From a checkpoint of a small mixture-of-experts model trained on Wikipedia.
Size: 19 layers, width 192, vocabulary 16384, 92M parameters.
Experts: 48 experts in each of 18 layers, 128 SwiGLU neurons an expert.
Below are experts of layer 10 (counted from 0) of a mixture-of-experts language model. Rows are named router (the router's row for the expert), gate (a neuron's input weights, with its number), up (a neuron's input weights, with its number) and show model dimensions 0-191. Each number is 128 + 24 x the weight over its row's rms, rounded and kept within 0 to 255. Numbers have three digits each.
Before each expert's rows: a language model's description of what the expert responds to; "comes after" lists some tokens at least twice as common just before its tokens as in all text. This comes from a sample of Wikipedia text that the model never trained on. Tokens count by the router's weight.

# expert 38
Numbers in tables. Round numbers and numeric cells in sports result tables, such as swim times, distances, and 50 m, plus nearby opening parentheses.
comes after: " |", " (", "|", " =", "i", "age"
router:140126130126092156138145123147092167135104152106115176103119112110152108138116096140165165101109146116108146144110107094088106093163106145106090138109155136116143157153099114086127134104155165130134160094148136118102114152091103152151161146109150151161150152147156126085120149133115105159109105108115148134087151101140152143127132150113154143113102148089160167171157112101099104147157109101112109094168164146138129160155131107125141165123151111103135121117103110152159085116099147154122146097103125094114164111111112085087102097112133113134105112099099103160103160157103138096
gate1:154145152060105145124105141161081158123106157132099134096127117125146102140127132140147140133103148144106158170135119139111142095184102134077094123111156108097165130139117124102119110098144137166140101137150135144105097153060109152168146137116120150151170143178107130127148129142137111186124109105101142170142133118124154154150111150133176147127147133100139155133141114121130120138120117064109145142150137165161137125125177118124132159112154143128148130073103141139149130114106171162103145115161133108094153130079150131113134119096130092126111138131070146169134137146118144117
up1:085126110193124147171167110087168056130121113120119131112144094152111134138092109153127118076175134119132110103104138104137112154069146113207157141134126151157137135137113112128128164179154162102112160110126139089126120143161157128123126134127141109097096145111157142118108159122114140073112147126129141125119130154132092133098090137119126109111112153146119101135122132112106124148160129145112090097106150112110126144108133103128140122154111093105116098152119108098129092124132092104150125160096120150141144098145111155136096123136133168121132067140137084101094129124111138088
gate2:139151075138109130136108131123112157116122137119107170071156154090144110105122119108175136091102145096124137147109107101079108137151132099121133122120122129123109159121128128132084146139151094178161149098141095108107114147106063161149132158105098152123121090180150130130139123129092114144131170120146140118145144107119142103078152076117188151108140151108153156120137119136145118161158133127176149127147124145093152153154135128131146158126137126123154124130102154129091055114138137131134154114117127152076124169158117149094095114134115104112150149141151136121107135115110155079
up2:126156128135158161121131127132110179103113125134084150119135151097128128108113122138115150165115138127134126127100131086092137131122174090130156119124115112131110137149170165151150111180122157174140162156167149104087146143083062134105141130093101158108143132110153092115142112050099146188162133118149123101171124141099160125113162120090135111091126127136131148148108103148171142091140117119145160123125108139108134127120086153154117145133185164110111135109114149138104124075118108118153134103117092123124143120134137103118135083116100094126103157141091155127127128123112120118
gate3:140123116087118154145135115113113155153108139142091107110119137144122108115124119115160197102104137118103142141098087100100110104154063134090141131123135148086122132145107121153159156101140152132107098068137163097144138134087132113170188148133173137127129135153119141111130182149090138115134129103107117133099145099133117155116134102114130136120113168145127114154118134086116101167111120089115104129150144130209119131107148105116140106117120123093130100124121095134123128133108130159140133134090210098129162139094113130108057121128116116107115126142128115162130131164118123128
up3:125136120105124137129113136115131145131125137172098093124137169168105125111140154090167190115121123129124107116126111105118096122137080116088164109144109162116091109116112144155185134102124156125117094089130154099132159110105151095155182129169158111106124119118089122118148158141105163098155136134133112122100116126130102146129135097132106124129147156160105103136098148104116116152079152111139127142126127096202099106079133134135139088120105132091113126140130119132110176149114115158169105147091189115148156158118133152103061142147120145102139137159142153131149122141132100137
gate4:085140125105138158130162150110117184138065085131166163110114127088143113163090114170145152124121121099120146112120110078117103140145129124158110126113161140119141106145121137125133172140136148126104170150135101145091105173118108205129154136141162149144161106142096146153101153121108121156131138095121106154106127097112087140112081124092146122101134116126152141142155112157128098138117108086107099147143119157128107159163128119156148163136178097135128105100127141109143099132131109159147129139117116139141185094151111099096170116141128126153133117126104110182113142131115132094
up4:136089157123113131135128105124137128142151115122073139115128139108080123118139090118160135120153161113123159106119139115190160113149142111095139126131120079126139115161132134169111111095127114109151108128127129113130103063136112106143127125130121129163134131154152104126155052107138124103132136177140144089162127095101158111170159127124104155133134179082100129122154114112137131093123115144116192105126124116168138151104138131103129078135096178127177127137135116196101119124157143155102126080130140104117092169132138120148147143119157118112163139137161161145159120116127146150
gate5:162079107161108143138131107093149196147131158142128149064130146124134148150151132138132151110135114139100150138147131112107121117136142167144116141121122088147150129133040139127093143071143137103130116070142074091143081170091142150113129123130131135144129132144124108164102138133099114153115123101141114085084141113116136137157128142151113148151111097152157115127140115115127118173139117130076134127133178121117135143128122130108102170126137119138134147113113083171131114088112182138145143124135120084105136105141115149069127129146116131119069129076127101140128127131144132123
up5:119173140111168145143116141124115129141128109125128103119152108148108100109101149115117087133144150099130088109117113131170097139142093094115158135100165120092151117100179121127136145199107136175115163158106122130151151094153122111134145137124126145089116136128132173139140140127111152076116158137105145195152165124149091173093111091103149113120136152140074152111132091122109139115127127115131100170156097139129132114146154112136116080147135106134127094122136140047116131143111063136090099121131147156117139171108121124144123141121149116147173140158125134127129098128109143114
gate6:147104143112130153147140098097114146143118141138103172107123136119142089145078122141119152102152154125137120130118131100119087106110146129124103122131148156099123124180087119122136162119162172080164100097167148077116132141094146171183143136148151127125142136116119125124125136104107115144125124128063151147141146131129126147111155136142144149098090139117131128128169132093100111189148130078122107104157155122132127143162172103117150117141122123113140097128124131131164065139134139113125117139081153116109187098094105118103084085101167109116119085166114115133095131138098141141
up6:105125115099094142136126126107120124103159098134104133133146129150163147131123161144143189112137144140114120117160149111140153105124108129143123111128153079105140127104069135102164157115168159114111124123150149150158129147142159090143130114129163117148132131112090183126148172122118136123124076143084104167093105124143143156088123122153110128163099118168122119138174152115118145196132142103101112131144170126146124090136156140096092139094138066119150149112135103104171141102103143144174177185120117151135155122082156126108094138157117146146125140121145136146147148122148131131
gate7:133129119079122130138145161109092146166124166125109163114144117116168129132118139158119103107128122095148170160151114108119122113145126125083113121113135103103129121156145108184131117092131137160099126137122156111132108168162101145176153158108122146130132129131115188102110150140137080118108104105167167081145142116133129211119085136107119132133081120070123165140156129080100123208109113082142128175161142137169124143147137097106126131144116137128135121111124136125127135129100134145122118145135145116138149135122098100109135101119155122151113116122116066137102155154136146132
up7:114138156176112146143136084168145138119111085111135115123089093119110097150108099137144139134124153154096104125082111122125127116122121143171111169122146148146146155119098150061110154140122138112168141122160118127128126107074135154107111123120140126145146154153167106147119135131103141161124143130065091210107140114145146067113161144137159126106154152167169110127123112157151112070164117148093105074089120138108147135129131123151118134102164099104135124113118109145146114106147144123101157106098126128119147099133136155146090114102082124120118131105107160143144115134106142112
gate8:136164128139121165144138116117128146153121132104114124120120122139076108152138070154171156102124129134124151188091104096123123074149081139125132149124167165099135168150096109114077126131117097124156131082141092119107122108122115145160117144136141148163154148157173130051118152125104129147117116114129176168139119127153163115161109152127147159144113140111155161130156083140125131142175112126096125127138146130125150123135123102130157155143142127107145128097106145125195125112115124165104129127107137092107160128101108135102136077090108132133096104153105141129079154141119145123
up8:110159105162112139111106152121129138114160108113162080162141150164106143105162092113164105104120117155143116181110145120101152100137108110158142115158139157133095131137098135137079099126094077130161114105122084162127149091129135118123096132158098140147118151139154104039149114125148153120164137138138151174118091149124168128149127157161127115141149111133131135127105109138161150121165130152112146137125121118108114085119118138108148152159138128144107155151130165135142151140137115163149100161143143123131131155126133175095142103121088166145123146190110140094078103112151102140
gate9:149108139073093123102112142177085127136083136111131164112114116127178120104100103150156146128134138152134138172117120095087127114117120137136120121128168170123109149141143131094101148124139133068147156126148141103084122124112132158170153159109166121136131103124175137101129156127102128165098106104122132147084138078147125183114094126123146131075118156140166138145131086109103107172132133137143096097164154143130118168168118121121136110149161098139143095130120125118154113163114156137140150126087125113105146115135101112120108136132112093112096100115054132131130124129099126087
up9:122156128192133122164163101097158140138131098128113118122150124112101115154131123131101146107112143113109135114130099165156156109152119157115110149114121094112160128139113106146132127118125153175120089143135125139158117134134100128109133128130110161141152139130087147167094131140142105119110132150116133101200137174151154062106140151113155150196121101108135116101152151127124128082165111097086133168063095135146167105116168105116177168120105162105134131114125121131133119078134110141097128133159134144135107118097138120141171103101156135160145139141176116150107115145118141164
gate10:109116099115126127125142126122124142128110189154119138104150122099147164120171170131143119138152129114131158155108132116117094120141121159118105148154099137139134117149116156087099152139127139121160166118138171089147128165129123124143139129098113137155087153131144104145146146151144121144126141125122143099108183107092110159102088120120116114130112101117152134102125181077095083129130122135132176128146228087128126169159108107164100139128145133085123147142118088110147137089120145118156153106105140106143179105149114155083088127148126128091085142098105100121130119147128154105
up10:136125166112158105131153111119114117174139143136136090154111116133142088112085085122131125135140129139141138106133128122101163109139107144165124132127132159129202143131139121202127127126112133082121146129097134187148135132154138098171152118149091075131140129152086109104123148112148118131126071137109105118148082139128140140131114082100113134152091109149066109149107132134108116118084107139131143123132153133144153156139144158126127150174093180122152123117126080141146113097113143101121112130158125127118128138083115094170079137133155161134122130138136091132160129100155116179
gate11:114138152139142144137142126117139166167140137167114139148092125132126095140151112113110141146138129135141123126110079122106153137141076114070098129128137160133127127141115087088144131098110166141128074091149099143131119132150128120136139136131156130129138156135157123117114172123121103127108104118114143132108152107153101094067101104100164141149116151158156143135116130100125107130157114108134146147133125170129132163137155080130169148135132085152126137156140087129190091107136126124125101064042124096133158127124113074083118095119167107160128171125116117123121111173118136145
up11:119168154103140109140141129133109113124147163123142139150158105140154139138159099144118125119096106128161112159120140141017106127140141107122086137110133140135146120142100121144142131128152108158073091096143132144121137119145113122122122165134169147126137118108143127053108140135117111135168135129178105066095105104133154145092149164118123048137140133156148134168139122161120158114152141103156164133141136150113095114118107121130124191157168148124117131115140117136162120109098138128157130134108129117131106136110123070083107116111141141089129135125165130105111156142120128097

# expert 20
Lists and headings layout. Line breaks, heading marks, table pipes and list items with dates or numbers in station, highway and list articles.
comes after: "\n", " =", ")", "|", " ", " station"
router:129120126125102142134145109143084159157096153102104139074100098113132109143109119158133134094133142136112152147114091114103117102159115153130122146114158135122145143132104101096117151109145168128117145120154125118095095140100086142159144167094166132163158151140156133102103152133080113157100114111120134145114164088153145164134127152108141143118090156112184142160159095107110110152156094114123109112146148164157157164152143103124162142144161095104150111107117117138180102101108133150120159111097138092106160102125124111096102097102120114126078109102098100145111161162088152104
gate3:156089085135117126149153131107096159148121135139094135116137112120133128107119130150132125122149146132138129147139096111106092102169132132160146175123121127147102132132128129143088160110127122131166135127143161118110112131119081124159152152107178176128165115111188127117110156123127138132075120134118184138106205095125171127109140124106129142140028131109164122181171105118133110123131109132082103129089122138115155140135143118112165152121142113116172113146134088133150154136125146143143136067116170146114147120107103122128108121152149128106113142139124131155117130155096155089
up3:114104101138117109129157143081117156122135113153124112131130124127136152073131156135103101137154135160145099154137113140130116129171160128173161183123113131178081132101141145166083121143109112120164120165111146129100111093140096105147147135115156124114137100093168119109123138078122155127115136153138147143127183100135138128107130105103097163136024147132178104178147115124140125111092134158088109154080108140089157127134147149117137140169146141128142128150152115106149174161147123108131109106129142174144129125133120134135125122158131155107095159144146148127113106130121138120
gate4:106107120106126157160126123118103153143129113146132130087124133135144134165110116133135182087121151146131171122092112091138118125152120204147114139102144131137141137137126129118127173098130133096130135091134113122109113144112139135136157131096164133172167133136158151131107130106114094114120099137124145159129150093117188109150126135140130139156106112111188123147169089083064120151153092091081077097126166154120137149149138128089159101145124080085157153120129096149169105102122131185141139096095126104117139123152119125094126134131115114103117137090109115115141138153126159119
up4:124124093103154130132112148114120144096157105156139134125157130148136152147143121137119166116105139149148141100066110081158156124162137189154126137119127095159114132129123159121105150114119148120123146075147108131097121116106133134125134139075148134171174099125151156123123146077126099115147127144145144168140126099082167129177162104161110128176104085123155122152153096094077136139151114107097104122110124143097160126151118133081140093174131098097148152128146116139158121117148139151165145119111113116138135137142129131082144124153106139113063151115087138124151148133137177127
gate5:192148122138127156106148126125142161174120112095098129147092109101120115097144119150116161138159149123118126147109121099124175108139144158142116171082111140170112159122101138128160136161120104086121165088153068153084127130149104120175151154158128102137108126118135142127148147123102098166124123092141101096117097120116148201155120103134138130125128101136155145134153140114125108113156109142113136125119134164148122126145129108103116148158151103131138098117133143073103108135093127109129117178086123088130168088075114123090139163102143136122097130070118135144128127127126118092
up5:147127138136136166126152114106144126145107128101130138132137141128111133137154144136107161142182136115104133154098123122126184124096146161141102135134079137138127149143121122117151135168087095123133194073165075166092138126137074104185131150165154093124109136093140108136158153104117109147134144111159091092123110089090159173124083099150131117134137107127127158129152128120128103129143119136123111138120140108154125147131120146093109125174096130140112129126157135100098099139074132116125130180102147117146149079037113125110140125102148135148098114091130132125133124118119140133
gate6:198125149145107121129119106135099146139068123120123154114133148152118120171109098146135127109122155096089156129097145102119130106117153132105128113090139106165119106136108116129118105119119117116133149133162151068138114132097120124155210162121133150130136106131118131115085137096133093163100148160117132124115132100141172132123126171121135132159086123108157140158145121154122116123162119109117131113126186111103171153114188127098146136124111162142153097163114133163126104139121160113129113128082161079138127102108129121122131109091086124091123121122056113110106110125078131116
up6:101152165166097160155142125118114158118133112124119139123144107082131139094153130126160145110141127128139120121164107169100127117196107103134135123109124152101121151108153123123179100114125144143140146119107139150140145095119108121098095138111162134129134115136121122102096101148134159111114142142125138127136162142099114152065129147099142118086131160140124113130107152094124143125127094152128116143148143143126092099188182157139100150169114116109109117096110135087183137090120134143185131152143115074119091106129086135100107173089137076156136178128122130109125113111151079153
gate7:113154121087132134133106130145114124154107156092066138158142133099144099129087137155140132090077133164109119199083105145093161099132118120136142116125133135116108118135150086172181129102099117141140141155099150107110135141119136144148137146101130154149167115143122110121113123124114127158097127142150135141079166124075124156128118099122145104126152130112146100079143142119148140091157088114137111141122151159116115128134195138064171146143135116132138119120127126105099123103149135120118109125149158097121189094152135129067121149108115101115172151142106157122102132128159143120
up7:195099152130130143098126134139152132116151139153153137141141145140121144153112137111148147138104096143112138104172152121158114153135127167122118111152066114114117144114096088130074095143149139110189111101118118149157155163119079133162139097157121118162127138171118101109123130136098122116099121119132135100119101148212170088091099144096090137144142111130141135114117126155112124107125133106142152131126124104169163112105082117126106129118123067134151136140118100156120122126100163089106149114139109117141111151101141112159110107123133164137177115123184115160140158113100143132
gate8:145119115148146122140140122148106126120146081100057141106138120126167119109119120129111119114103143117134150129113095125112115068154115106121129156120127145148205150111116133166100132093131132114132132102113198090135109152138112132119130145105127138138150104162160108107153153064121096100128108104145151123113155147147115122135129129116148142131108127077136155159136111118112148127154131119127107050140157141183167153126157106165113128112125088114115149106092129145133096103124125141137161094114114153101107096115125120125124102077120150189096146163129081174117114121104128131
up8:166149086183133124116104123129103092146140116087074117125117115141160154106118137147112120111134162185109121104178151111142121090135128141133139141127143082126134126112093142092112172147158147180104128129140137098122109162139131120122133133122105139083138144144104130146117132111162122134130168132138119137158125090099145133130093175148163133153106124113103158161122121106135100161136152109077114113119115129148154139090159113121163131135122049132110119067087128104169129126139115157118121161114086159110128127122155125122116075125128121127084112162064136108125131135091150124
gate9:156104121138131115138147103169125127146116139144119143120128071120181112106110105120119156133106144125120171102147085142148143119132118138075123127124183135096137124125138140131117159120149121155101172167148176096154096132133142119173151125085128158156130106138083104111123126119115139140121128135135133136134144088115133125107132172120175176133110104109153090118137114105097038114119093124123147105128166152128174111171155087104147175123147089126125106122093122054114120126126142136136157110132150129130153105111122120152120123132141090136077108161100112131105161149131149127
up9:159097112168134117125138157138100177102184122138121121095119115139169123093143147122124153134145130118078158104148108141162138093109130137133148163135135069128107146109108167128104146173132110150123143185128137093163075120116147093168143127123144146129120118117114137128124160108136128126136156126121114101149088072097136094144141138150131159161065132129123121169175137141146106124108118104077111139112134137110186137129157121091152178174146105127123133114128138106148125151146107123150127130149151165127128101079144141145147088146118116117087077149135109131112159114095135124
gate10:132105125107139156118177158123090138156104151132143167104154124078122106135104137137137141111136112144127152174130104119108103136139116152097094152113151116107164157158117113141135164135140177109104158086123119124102131113136125175142136133108130130127191126145168130098117128130132103131128103119152123159155157076150114130123134112065140092092143180117127197169164135140102141142118120084127075124174135133119135127133148123098146127144140152098163103088115100197127119131114130136160139112128148131117138116114118079103127114143175109134105138120153090143133151162081119136
up10:113092123117156166126203170088124117146118142160144143125184144113097131110132156129111120122141149168114140139126134137126106133115139136116100143138129107125134125146142137179126124156119154111096151093114095133118146097102126143132125106120150114114199110127151111118161122109158107100139099138158119144180123107102107130146118108089125079112133157144100163130140144159110191098124152113124107153133128133111103104154138149140176112189125172130167124086131120175118137128137096128170123150168148131149117145157127102104150126166191125100115138154172123136135148132090099143
gate11:141104116149126109142222109158137146132123101095116132145102117085136155128121144121134136084178168142136146117124126142098137145161140135161080133105127097093135161143133169123149123133118097118131147128153168093155127119159116122101111121104122118146141170102114116158121184108104115134113074135121125085126159143119137152146136141132136158146132123086111120142151133164132127090143116081165135123125120136152110119154113126137143151147145171073165157106096096148137109133110114185150126124094094132080098101128093093127161146109126149133152098105129075138097104133140158127
up11:079147165115151136157114145132140099119096121154105145147122128112136128162084153128159120144138110121131134128124143120101150143097093076180106140128132144173118102130099075139121155181114201123113165130181104121118113120113160141128141133171121125139117128110178154129085131164124142152083156146130136139120094106153119157133081142147140129078160147173124120109147149160117138137108106130106164122129144104135091147115127119147054123114085136151109080113134117115089126122135159141148125117132131162159148108156133136100108159164116111111097130170129112131128116141155095119
gate12:124129160133121173117153075122138174151124104112127137138108144162176162113160127134121140071142137105158136126106124162116124135167117187105136158130174103137112118114130131127093109088128146125120191127109138124109117145103113122180134153141125115156115125116151104097109127133126103165126144088126162154117119083092167144132110119154123162144065132136150096128168087103124144119163127108098115148137160135111157135186126132102055153112152078139095138133128118126149125112122122143091152109127158135126147146126091146127112116097162124084106157114081124110114142114132120138
up12:120140169134104133088147085120102143155150152105168119131126149129105145082169138119129104075133122129150109172156141198114108123149135162108087120100159092125088124100133126113105142097108112100135133135088142162132132097133108145112134154145152114152116122110144122099130102143045111134151170116134107126110135097111156142132129111148120145106124164122156141209141084109142162106132121135104096132112102120089134140154130120076103146119175163147096140111122127127167185143110114137073147109107142107133133152127109134157123099112122131113096130125095135097139131116116125121
gate13:141114166149125133133152096123092151188080149139106141145110140094129117107087116120133166071145134112159159164148133126120156143142113172127107137115138166141134144115122090115133141130137121120129133105108174061119127137148087136150133132140078120133164135150156152057117166133084145098125107130120142147118177089145141167136155135123151093095111153079101159157143128126098100137122111124187102120128159143123121123113129143132111121132125105091142104145124128161143086077134152118100116105094121102089129158149087090131093145132111138112108128144123090102134119127154149138
up13:145081092156100127112157089150122138098159111115133128124123148142118163109166063121119150065187157147097155171141082143106129094116125127111109124132140140141087124113134134129126102132128048158094116106148128123122129102113127130100104112099171105209120114134141124124160145118122128130081117108117130137136169148108129108129151140141097139162114087100202095109127103139117141104136131162107148146127135145115135119090101139158141140160147132095146145145106132131126114130107114149165095137112139112135120151169099114140177146143153126130114139103141109121084134107126161130

# expert 15
Punctuation and acronym parentheses. Opening parentheses before acronyms after multiword names, like Council (LGC), plus commas, line breaks and table bars in lists.
comes after: "\n", "\"", " /", " —;", " m", " RAF"
router:125107121122097138144146105144094144150105144109105156104118114111154100139091105151164157103114148110104152155106107103108105106159089161102090156103148135119156154154097110104110144101164149132125150108147134124118106149100116161165163162102154134144154159155152143101108146150102106157106103114108134130097145104147147143121129136104157152133102151096156157164154102101098109145154112099101112090150157163156147165155139102098157158107157124093149115106094100137165097113092160140125145108104133089104153107114098112102104095102151100114100116102114096164109153153104160092
gate2:169089104124095134119148138165099163144112139104155152121145084105137120134098122119151193102105159085109166136121075125129109126178100165102101144121146150118124135143095145103110147128175114105099135122115122126126110165091136164178149147100169142140125145142127164117128123164121098135120123145111136144114138111149144138147161153129160175155121118114142115104179101127127105144136131075086124102138162120154158158138109058103126140088142129116155117125134140128152104131144190155115148124121136120131120143143068114154120114121137086124122103068135109148113137134105142120
up2:169112108148128108119144108149138142115145168127168124149161100129154135127100113102114178094108132093099130111141105135141105130175124127098117112142140157135097116106088161123121143166165157076105129135108162150159127101113141141160125148097095134120123079132121156121148098192142133149169175164110123150122124138181116133109184111128109152143126104145115109095123140127130111153110152086091139090132142086133185127099103080119098123061108151138136113145154164078147119139141175145122138121120155136157105152135099131149147140143143145119141120084139134126116125126123131103
gate3:156092132185105129119138124128095146131089144123136145140141122106118112161112105155142153115115170117083157136104121091150090104144094136113111139084148124073134143179064126115163140118179113119100124105128117138135135099093113138136148164131145131142151123142140137091106136139128067131118144140097108116134153111125145131126169140132125166161149159124128167154126119130143114126119107100121125081140145142194187148134133121123147116102137152138179097139112119132189102116110170128140166133129155101119149118121116087100107120117149072136088154102137090141134138162098126112
up3:109168125075130138134132116104170128118114134115136126116056122132132122105128123135129093115128116122137133146114106122084149129136112122160162119146141172141180148127165125129085132114116118133135155126108147112116115171148141118133114125102144116122129141135153097137110157105092163120134093084142163134086132140130118138101073097108149085104111115125164099088133120118077111185133116166139112150135167129096075138125146130131117171130146061098130130125127116137089140129127068122129111111095082154114132109118097152125119117114069161100177072139103136123095143134135119133
gate4:143099130146095160174156155158084156114121127097112147113093126099171111107122139166161168090111193105132152161085131100117115102142111145153075155113121138127112120143128082094123138091134107132156122145187162130154080121094106147123148141104116101137148111154135110109102123115091098139127120115111167130143136092115121134107114138087162122096113142098138105128174114104141121135130111114083139113151170124111130137158078091151160126155149148121133091137093126115112085134136151146143155098131135115136134117158106087107133094101143096129117139090103132146095129135082133124
up4:124171155109120122085105072124146117167124149148155136113131094130106118141102097119108117143124094153103153119159106133116133123133117139127161117114144133092148155142107180137113125139153159103092139088070087118094158164159126115141121143126153169163154149108149177114131167123159128123097134127161116171080132139151153153162144121160109138141112116157149174133106126143097127159147136129145106120138125137130122130128188154085123166082117080121134151093156115143158154091084107120083122135116117153088135123093127140128090144143091138122125097163123124126143169145140141103
gate5:153116123092116146136115160158105144128108101130121126123121165103130137123122092132137129115139138129102156145108131101091119126124112134103093136129125142114140134151093186113120137119129124168054125141138112066150106148124146143125204158092087161116106132156126178122098146144122132122145141124058153124112128099145122172108128169122162153074110161113110159103136104151145153134118109113090121094161141135127124113134081087124130095119154105106125080090103109189112134127141140152169111097118158137137154140134141114124123107117145102130123124154142093148113129163141162080
up5:128079128191114116121128149107113117152110163103151131110121147127133173145135139158119161119132101190114118105188149147131118114139122139106129109107130127164136131140151064128114131117137126156150123154172104138132114124105102121111138102186186114135133149149138038113133103097131133138121111107189133129126112097123113122136124180104130110145144135110135111192134121128099107119142138145129116133118120177156126136163144105189129139146145140116133124140129155168147112126117100144125127105096078078136152145142154118146159108110156096158137169166096125103125119134113140116
gate6:133123106128131128138104111150104156137110118114115115104141119159174114149119103141119190153099139108106156131111119101149107114113128138095115168108110092130152124150092152125105122086143172143099159104210145109134123168121083113104132140107113144123158120149129134158120130135114098152131102090113133175127141129095137137104121112128136123149093123113144120142132120121128127157139146113116098085137166106125161108159128139101127243069145107084146139110133108159151112119127140151131143124131114133134141163112151115115125094130121078131121128064101080131137162151103128120
up6:153162129139116146142140095125120152137100064123087110104127143142160117127107144114095160119156106097181135130133136121125097115136118139111108128145082148152131138125133097107087134114101124141130156127108139080109112135139153125136142132158077124134129130124105079124124145115100168135097106109143176145142127123115113151153078093144123100147095086128159124104183113122095104142139102145132173140130125129102134129095131074151109106156120102091095150169144161110139093086141093152100120154119148128142158111113106145125129139106068170133144153124058146120124097160167137108
gate7:156109122119142108116144128146111134139099102102074153072113086115127118161095097160135162115112145143117147147121129071122094097157116175116118126103159151127118129146102144116081116139138166105095155097143123111076110135108133149142123143084108127132126150133161158100123112151086106155069100115098132136126161104117136132156149124126135168114079147122177135147169112133131129135166114139062105132122142152117140163130163086087118179162152103112173092129134135172142088111125146145124147135106140113137170138118128113133124116139139118147103106082109135141127142140121159102
up7:156087098111158078134116132135143115093128108120108113095138133158096126132116136123128141147143111143114124120125155110153098135110122131129121102121134136139088110080120140120068105161143147113098156131143131128096153123141162128120098123123089094107115117109129175125154084184105140090111142151069116139165139125098120106135152103150114167130099136187136130134144143176147134113121148174126130136091098126096131133123134141082099149188133146139154118166155135119104103119149127103166151167156164126158138163144162146164141141177156144147112087086137155114155123121176126113
gate8:133103135121114111101151132140108179159130137095132140130092105108117126137168101129172144126133126143113145156128115132125130121141108160137136147103175131104140132120120147083111130115120112172097167159145135119132119112108136156124145128093121121148107193168124105096112122125135099199120128138090129085105139139159143104136156155136120133121140127121113163127141081104122115151152135160132121148124133136105120138161108114121128132098222124119102128109096106093163129114125148126147128133063131079115154095130163133144144084068163089130114091127077095121081107148106130108
up8:114109128097128133089081152148117111145143144137192128143068128120120131172126125165105170149098141160111142141168151146137095109126121147071099144121164171149135139149098118094150126104133147136133096089146076179125118130130160108131086106108141132101093132127128145130157134149138154164129114143104073129132132163144119118181121148174131127130135133114124134128140145108122119102149136121124128107126101128155131157137114176157165132131164097118142178130129120138141156106124119128122138140150070137108122124077182121141136125184118115166156126166066125153141120164124133133
gate9:142145130122097132138116107160108133127105101125116139111130120132130084160147101122175110130114161100130125154106125160106071115100095134138090143109153145121139157120063119116120116121128134110111126096136111088118144143058136139139145149125156134125133133166157125070127095141123078118140068151078134124121146107155173188118087139104120155096138169115146172124133106107145106120154078097147121112140121124139134181122155105082125146103125117109137121115123098138149140104087146174129147113114142086134134134108137088139121116101135136152119127157105061145097135159114133110
up9:091160165114138173167165111061153144151097164108094127111172126114100115105123123139114136111102122186130160143123103106136169139154147105122179165107115132151114136133174105123092146123110154128141150123159133140101096142155111161145120137123123143151125150090112152162107169142109140151094145105150143104111127149113089071118206116156137111113144108139140138116143106101100136175151139151108109134126127147119125111178115110140136113144166114152117119117112145088111116126138142073149141132121139154126133128131105127132119109133146119127153163044123165130139124095122116118
gate10:155158143136118133136147126150114143136126177116148126123131143111141104121105125150128183112090126148077166155122081061137112144171115149147116173072116116106185120173125127119066120107171158123129115112196129112109111113113093128129120148089138131129135158136162127111127128165075118139123118094161125133142142112150137133163132096108148139097145112133104129144129137115081128156109122109125108135167140150108135157185117138135117156084128148118145115119140083135096125140120119124085170145112132120137104106118120124077136113128118134143138112128146161157115133171088184138
up10:124091118135149127123118116094116105118116075141105151096097095114124120137121104129140109118142121103161119141129124165089107095108131129138128098155138145143089158131106132098143147118100099154116148141071128165153124154142136152125126127147121143142158105135112100124131146098157127133104116125149136113069123144078112129082116148095100121145083127126187167126141095149184114125153138137134149109115132090145140099063140104123201108122157086126139150103097171138164128104125151131165105131132091144096153134127125113152081110131083122117117137169120137120146131093163078099
gate11:143132127101126154152140150162122152141106145165106128110123096134109104115116120133122160100062153154092159129116135114089124093148122131109109173139121130096137109160103129126119158124109125121173121142125156117143121147125107108109144131112166099128141170138100148095140148110145076171150091154114118164149114130148173153100106107123163139126142183099130159122170121095116134116091102076111135053162162138144139141125108116088146166147125125143150163102118086142137122118125177126101139099116138106108146157150144093131113117073111122117113154103166092125119120158142150092
up11:124149108126125108097092173152127120155146149135142127122138124125070116154096138126108133132076112135093133140110133140123065127157119152109145147128129155106147120156123121136132094091137104146162068130130156134099150113113148134113136121160132163103141115103144126131154148121145159112138140146150131174102121146120124140157090113145140094136165169126113112141134129130085096128106139115151137079098160096087066127115114145091150149118111111089122145173142135142117125134087081095131123131114050123116135127141130145096141117141086099065089107185108158111145140144150157134
gate12:143128140124125141138141126140099154149122132109133140119128110099141112125107106138111153112103166124120175185126103105122116112147090157112079131062135117108158147171125087133122114128169144145113136088157131113110089120096103127150157151091153134154151156153181149113108135148092081140117110118099126111131151085158169160141134160123172137087127137118159134165169115093092119133141106105121123097141160175145139182146117126110125129136149114100131098096111100144154112111106135147122167120099088109142138114117100123105133117131140084123110096122126072156097136171101167113
up12:169116132077109106103126142192099107151149146148145105144136146113151145119126128113109163153111117113134145122167149145136133122132096142121027115107097141132142145143128112193154093146192113149105120118144081152139126123129143108142137120140148109120131129138152143145148097129113092111145125142092094118178124057155150133145144160151143135113164159123114119171130134109110125063092148111152123095128124162158095138130091143107098113107120138115136129117126084126148149136092119162123127123116124103147139137159131133134132150121152114110131111128152057128126136158161163134